config.toml
num_hidden_layers = 14
hidden_size = 256
d_expert = 224
router_score = "softmax"
Below are experts of layer 11 (counted from 0) of a mixture-of-experts language model. Rows are named router (the router's row for the expert), gate (a neuron's input weights, with its number), up (a neuron's input weights, with its number), down (a neuron's output weights, with its number) and show model dimensions 128-191. Each number is 128 + 24 x the weight over its row's rms, rounded and kept within 0 to 255. Numbers have three digits each.
After each expert's rows: a language model's description of what the expert responds to; "mostly gets" lists some tokens that are sent to it at least half of the time. This comes from a sample of Wikipedia text that the model never trained on.

# expert 28
router:190174118154150133161124128129125161143111153154121109143123147112113114115164146143167147128144131135163161153148128111109159123095131083149123083104120097147172155139137149162150089118122170
gate5:119133119177125165123158109103113144116137147134111100110110129161137090145056153160138144104134128122134169170112120153089131128090101083103129092143103114115110116118159084152153125107144124
up5:120144107124149146062152085138093118133148127136142097115108147178110112167127130122167107108184146125141141138171129145154119160078124088107152111111154148105136129130135119089132151090143159
down5:128089148155124082148164079124148102156107087125166097081140090062144131161112119096114165124130170143122143133106140067128100134140150153130108099141093110138153120129087123141122137130103147
gate6:150123113125102136154112167159167088104083120112114122130152121086134156090141127126090119151096112106099159099148091110139152089076116099105116090109098167131117143120138155141138126101145081
up6:144159173113152129107125120112171118146159125117129095105170173113117086101129119111157110145118128127135132113175074125174128153155158150100153147111122099139134153112093122162148168135144127
down6:136122090140128189120110114103117135104144131115103128121125147124140105121112088130125137091120181133131116122177144134092168107121167126131079152099116110128120122177152115115123102126113094
Pipe characters opening or separating markdown table cells, such as before Party or Pos, plus heading equals signs and list dashes.
mostly gets: "|", " Volume", " (°", " Billboard", " Majority"

# expert 1
router:132120130134153184140154116144100117151080098129099106129140133125142097143168161126106174129119116105123113132151133095137195106125082169132108085165152148155135131094143078097158098080131177
gate0:093139160155137147095097106145116122150130088125131161109126152146132124134115122120117172076099143072136129139184131105164137099131128113120113114111138138127146141153111157110116116134126143
up0:097119126157132134091105102151111114065133096101122120094116153139122180090124107144095106159109096088127134115106113120126121090085146102116097098106167106166107133106162135094134135116120162
down0:143139144151148104174099099125147139116102132143108137152125134140137111125132140130146113150173106107105148109151116123129120167143102109135112144114148095139108090175112126098141159113132110
gate1:105122094154110139155092118125094121140173151136157140137145144142134127114150135122140138186133123095104108127123094146124139098131127155141143126132141063132172091108099124138154090165130115
up1:117111142066153110118119101140132131146142151133118094168147092146126144138102141119141162111128131140154105124095151120080108145147096128118132140133107108144148150122102141104092114098120093
down1:120148128124121127127091122111092144071139128117136113145110096104135152125108150159102135124102155113094108128112102161159087175142091126182120104120134170149158188142152131177142104109108110
Line-initial hyphens and colons in infobox-style bulleted lists (Hangul/Hanja entries, taxonomy ranks, Born, Country), plus East Asian surnames like Kim, Hong, Zhang.
mostly gets: " Shin", " Hong", " Zhang", " •", " Wang", " CHN"

# expert 25
router:139120140105101137120075121153132107140138169071131141093103135089077128116162093108123111109174130105167122142161126114143163131094148137162124111135143123123101140124144160104089111183108172
gate5:112139159120136180143134107161112148173149115121172113153151150130155165124142152157152143146149115094142129171106110121114135135102181131103100114106102125082178148083092132155125102126120141
up5:119127120151123103119097160123143085116116111111124120112118117147153090105137113094100100128128164142131101130131148133155121151116078130153131093121141124122074111098116086126120135127117086
down5:109114149117116096145135125145127134143127107124119107152123128130153139132161159159133079127122176122122158143099144148157131135144091132125110172114134119144138156136088089124099131111107084
gate6:129114112133098118121147164135137123114115123131117141118136134171110130110138139087122134129142118129171112109169117148150149146113154134075104107115179159127138118156164128100133080141126091
up6:147149082159135108156135114125065122160146084163114152091130108153136102106128161132124145084149113172138116110157120139145100122122160127150066165136129160122111112159128138116128122102141112
down6:121080099116128164075125087125105177133149149144108156153144095142128120122147134133113141119173134114131146116086111159126133128100105104132157137137127105113125166088162154113127105116155088
Pipe separators between Markdown table cells, especially header rows and row ends, plus table dividers and taxonomy names like Animalia, -idae.
mostly gets: "|---|---|---|", "|---|---|---|---|", " Animalia", " Chordata", "iformes", "|---|---|---|---|---|"

# expert 26
router:125159120158104139117120099111104169120148127097123178145101155156111136113111138134136085123146145163092140103180097103125138122139169143150112114132124090132108148148109109128146149146150119
gate0:149132128123092137124139106133106082198174123150167099152106140138129118149151137089118100120151147100118094103154136111151131124145155084111135142150125163154089130168115127148134116174121144
up0:162099149096131141157194112182132073163144069106106160151129083127099118169078126100148117115155095109162100115111152120160107108131160123099128153111164139118146152157131118124129117136102125
down0:126105160101118081118163108120140133164099117154161108139148119136084115157142137168084134131116099103099147148143135120107130151123143104128121149149086119125125177159103123130143138132136132
gate1:144121142110167138158154097131160140104112136091104112162153107118126137130136092144114104135124070119146111121144129089164123145096110097090119081127136086172118142155098121118110148116106161
up1:090076115101112123092168139126156125137102128125117166149135138157160150138122137108142103110110129094165140075126153086131105106144104147115118109143136138128082096112182134161115141199175106
down1:114144169093086128161120150150119137145089123141145126102185139116123134159127126105120098098162119172081134111132131122146124056088150113152124137122126125103145118155120094112149115169126141
Forms of be and linking verbs after a subject, like is, was, became, been, especially "It is found in" in species stubs.
mostly gets: " was", " is", " became", " be", " been", " being"

# expert 36
router:153098072100157206090180126123122147101133139129102091140186103132128091102135146121099086153158087076157101149122126098156092132094150142113108147127104160150159168104104132125142091112154103
gate0:124090158142097186129119105114114162166122136180104143159099114117113110097126162130117129157113143154101095159145130146139124145108154133089178105150086151094126113170143149092119132157146093
up0:106131083130133176085085119120133126113110113117104113108128111148192141102171120136078151161131132133120118157129120123086171147127157098125140123147147120132129131155136129146107151114123129
down0:100136119136144139118162112162144095075178124075084143113143135134114110143110145145123137127114114148164133069134111141123098145135131140174134106111131122164125107126112090135082153118122114
gate1:134152144141148131117114111146145122122138120089117142121160092148136117152153143150122107105134160129115142149179151121139131156127120125112173099153156164119117130100077149086115167108098150
up1:126111125118071119144135102106137143172149101143148165135136112115136098133126133107156134086129120177106153121120098158116146159143130151136173134110135136118164102135070135079157071087103128
down1:103172141104147117196107142146166123130142138120181132162146138151125135142147127122160129153071179138164109132137128131145090136125100133121114145146181151100195126138145107145133168120188170
Hyphens in compounds like last-minute and co-writer, prefixes like re, dis, inter, un, and sports words like debut, goal, win.
mostly gets: " dis", " re", " inter", " rem", " Inter", " pre"

# expert 7
router:133135093143121109098088170110135113114087104171125146161144124112160129120112135147109102111090143156094103137110096100109109130126113103132169109171167132105110126129067139094127126121133100
gate5:100117155114101169161155184129085144125147124156143097129137173140150107150175119141133173145144131124168116141113122146096126139110101175101141118137116103147152114116090186168161135102117104
up5:139108144112124122116135135132093127159148156129152195113120096098153137121148089121086109188145122151113128154138135094093092148106145107101091128098122156114175117103130156127127143117079152
down5:106130109149168065129139114146130165120177162116162118079102149121136123126158133131150144108108129144140131093125115114116174109127167174108142117117070113129115057162179087111107141121122108
gate6:150142090120164154100143138124147104140121118141083102081135068118106120084140145129068136123172126162130148156095152144124128139137107127120174142171151116091120160146158152142099114149132118
up6:080133142154102120164133096100129141092125122108143126123115141118177167102153101168134134150094116094135140083122120152127120125090091099079166142111094111117130114123131174190158123130099122
down6:144114139107112166158125110103128148135116141104090159114151158138117093119110112149157158119094087118082197170127128142172144102110131116139140129123178118127133136174145184150145124101175127
Words like "by", "when", "starring" and table pipes that come right before a person's name, e.g. "first described by", "Succeeded by".
mostly gets: " when", " by", " When", " starring", " ▌", " before"

# expert 11
router:102169120151100114133109100169099142115092100148124153102119151120127152129092171126114176095134147128101158100126111092120146110132127087130144147128151111133116173140084134106139119113123111
gate0:157109116156111138114145109115120133110155129103126116135150109135128122130118119171149193080115126125148122156146105132166130098128159146132138128153102116155166157114131154145119087175127117
up0:119076109162122110129149146088128159108148109120133140136118141139133091128122145080122129135079137116155110150108145131137141127088135148126109140163141191135155122126084155123136123128140125
down0:125147104121155130147129110141116132115182133101118111142123119115153146124105145100102163092126122100122095087130143105103161096154129128135121061121138096160117164112118092113118154113135115
gate1:139137132063156147180097105138098112150091173168141089129108130174120111086143119118100118085119130140158158145155129166142136165162133120078108116148123124075117142131177148137115101141152143
up1:167134125126121095129116135140095136144107152123129120214157148116100119111146149190076128096131141138154097114103156136133138131134064085135146131130147083153112117142125105169089104090133114
down1:135116109130117141135137102130127119152132137143124113115125126102163099149166136173138099127097120145116113126146142118173108124135136101091160101135102140126144060121168123185126129127147136
Prepositions, commas and colour or material words in physical descriptions of species, buildings and objects, e.g. "tips of", "brown", "stone".
mostly gets: "shaped", " brown", " using", " stone", " green", " yellow"

# expert 35
router:189147127070132146135120149137109071122106093132153155132134132132123144139119139147148134153135159164122182094103145112130120159128196148129136140131131139117142139100142123152118152118113127
gate0:152144111147124123132154119182129146156099151132145146142131151132117120154123108154129146150146127064173165151123143113120104106133098122099086088121124124120118136125120113096120128163143106
up0:148140108128100104110121120142150105135092096100115132114169118112188110129179151141135113099106127127176093107122102092141176142093131117120145136127138117082104145145129132089131136100109142
down0:130131106155146108099164140124080155137148115097128145124151126163140136168130143109114109158110099143135131115108104127170111125114111147112128127143106129143064106141127202120128133099165130
gate1:124126143136102135154134111131093117124119117121104175099117124083130103122129132117126114125142178178170108124120108070167153124082149170113099143118123126149137148147094171111083139119175129
up1:122141124131115148136090122127110115106137105170138152131136125158128149102122116107141110141153094137146115123166148111103135092148124122093149096134155113104103136122124174121160112086121133
down1:072130114110108135131130139118147148091134128128137117095130090196121138110168099114063115096089110168151097106116126101130122151149110065110116112143130160129126123200081114134112111126135122
The words "an", "at" and "of", plus An- or It starting capitalised song titles, e.g. "Give You Anything", "at Magdeburg".
mostly gets: " an", "An", " at", " An", "At", " At"

# expert 31
router:108131178157138105155126087106138136111128087178125120071108167088142151177164117150088165078136096147120132168101150126166144120112132102119104137109131141180158102112133172143087114151122102
gate5:139107072105167099142134114142132113093130124128145097113185121091142141092151103156169172093109120173151153120080136128149143117108131084089113124127140104108127114138098131140106145133133154
up5:148135089116155126111138095146131113132083169119165151109159101102185123125068126110101170175131125126105124120121117125131104076146160140153107136078130155113132150168133126117148156152116138
down5:140147131163134113158116110104134121154113125105171126128084142128142120109189113188120181109137150142154120096110131124143082132109139123105166125153153111107129064168122131157118126116157139
gate6:104137151151144130138151059159153178163167102125106104148162164161133101091118164135131165140123119149107132152139109090115091113099139111133127151124121129099119137117142105156095128101137102
up6:166148117153118126119134150115081136122115105176142126126149107094144157149160119097142087130157102149153156118161148150085129147128116168085153136158159117133133175130136146113130085116138167
down6:144150129109116124147127105157091128150122109109148143130112125125111108116101139126120112079131129153116124143064132164134112115178105152113139141122107181140124123127127080171119103147149105
Family names or their pieces right after a given name, often in sports tables, e.g. Smith, Gray, Hamlin, Crafton.
mostly gets: " Stewart", " Smith", " Jones", " Taylor", " Scott", " Williams"

# expert 14
router:105133118098097184102122109134156071174123126085150179142128141091085100156159111134172103084132121134160120161126132094131131121088127138151112122120149124146173111125123142096155116139109118
gate0:104139141088103147131149080136173103119095144081098174114074076064119119109113157161142141164102102152113148115167165172114129128122112089105119104151151140131174143144147147110117118167138129
up0:085119123142093118169148112122138148154155140113126149114101143100149090107107163052121119119142168163106114151147119159179093152164120101159165130155142135129127117150137139114154133135154115
down0:144126116155169112126123159185135134119130116138084119128118130120105076127141120134125129108146134111118104117104190117153167106103102136133134128132143077106120146123092087076074090140145106
gate1:126149074099107152138148151144110084105113110140149126143152171090103140159124155125112085153181155136122133169073116128084159140120141188099111137129116113104142094173163156092145117127135138
up1:092147085123159103119093098130142114180155112128118119114109138107134136064093131122130127137134129160081103132137115149111074152119135139125175162115110144137115147133143138116133189107118144
down1:127146129114148111126162097163143193098129118124110078112122145137093125156170083162126104127186086121123145179123138127087086139148108139104142093117167125147103124166138128183079110127168137
Word pieces inside names of songs, albums, films and performers in discographies, lineup lists and tables, like Ringo, Hot Fuzz, Legend.
mostly gets: " Live", "Gen", " Danny", " ab", " Blues", " autom"

# expert 9
router:109109149145118141140122112124140132119120154099128139126139155117084122128115107131168136121139099133100109141141103128111070100160177131145113170098131080122108134153127084105133157139130126
gate0:143169157140150125135110101143087108152145088159117156106100173171118189124123121146138133144152090102093159123113151139087154122155089119116150113081114113141112112089127119113139131119136114
up0:135159118157102132146126146110130120117107066160104121137103134126108130119100167136124132116096150164118111112148161149122156106137104133152181159094129136118126121151099157125136186115133116
down0:125086126141093149162069126132148104129141121142148107139137102140126101133084134114153102129138102129084124148103133129141124095114145092108148107123135137135113128095139162147136120119084156
gate1:155161115107126153101115099135106139125081133142101126141106145164127161151129132125113163107105134137098121087140143109110152095129110091146147167112116104054121142107143106107153131149142048
up1:124166102092137108089142094104160149101121094150182170163121128147154098130133127085082127095150158149142101109140128151106127156135080106145152141165118095088154172164139106103114122098146113
down1:131136107113147090122119124162167133208130155132144140124158127169116128143125147148141142104136151147127128124133139150141120151119151110102108092094105129099123146115128151134118128093097140
Auxiliaries, modals, pronouns and relatives after a comma or clause start, predicting a verb next, e.g. would, could, had, not, which.
mostly gets: " would", " could", " who", " may", " had", " they"

# expert 38
router:151115118085133123102132108100134125093135141125100146115159065119138159118191172137147127090093120136164142133084159096155116158111099161131124160102133083133122099134098089119102105149086119
gate0:125139089130108133107149114165099128094130171143089122150106124117137125168154156144119113125097092155109096115129125107173160154108117127112123107144110154100156084112086111143123098141116099
up0:142124110167135142112118117107119106082147118122144148144113150154096070116123151101116142137126082116124147115133104133094151116127083148107172120114144136105108106155074134099125160142108180
down0:131120119133174115141120131112087136115105160150119109112134128206131107090152139120104144129131103115098147108128123108115117086155179119137119129134144146099145137146123146105160126129141119
gate1:145089162116094125122144120137080106130124169124145112124147125148122108088096098102073122096107110129147121100138134115129169156139097133124103104104167109109139137128163105157128125123100153
up1:174112099061114142105127183185115105105149148158122150140113131155110158173180130136117151114122128115120118121124121143132141122157151134142130124116161089106175155139114148138147120138124107
down1:110163110137125115126114171107129090115113155153131118134133107135156103145175095141138127131161088107104123108099090135160146150135141122136148100118101142120100137099132140089153145131139109
Single letters and short pieces inside foreign or unusual names, often French or accented, like Ptolemy's le, Côte d'Ivoire's I, é.
mostly gets: "é", " che", " Sche", "che", "he", "oche"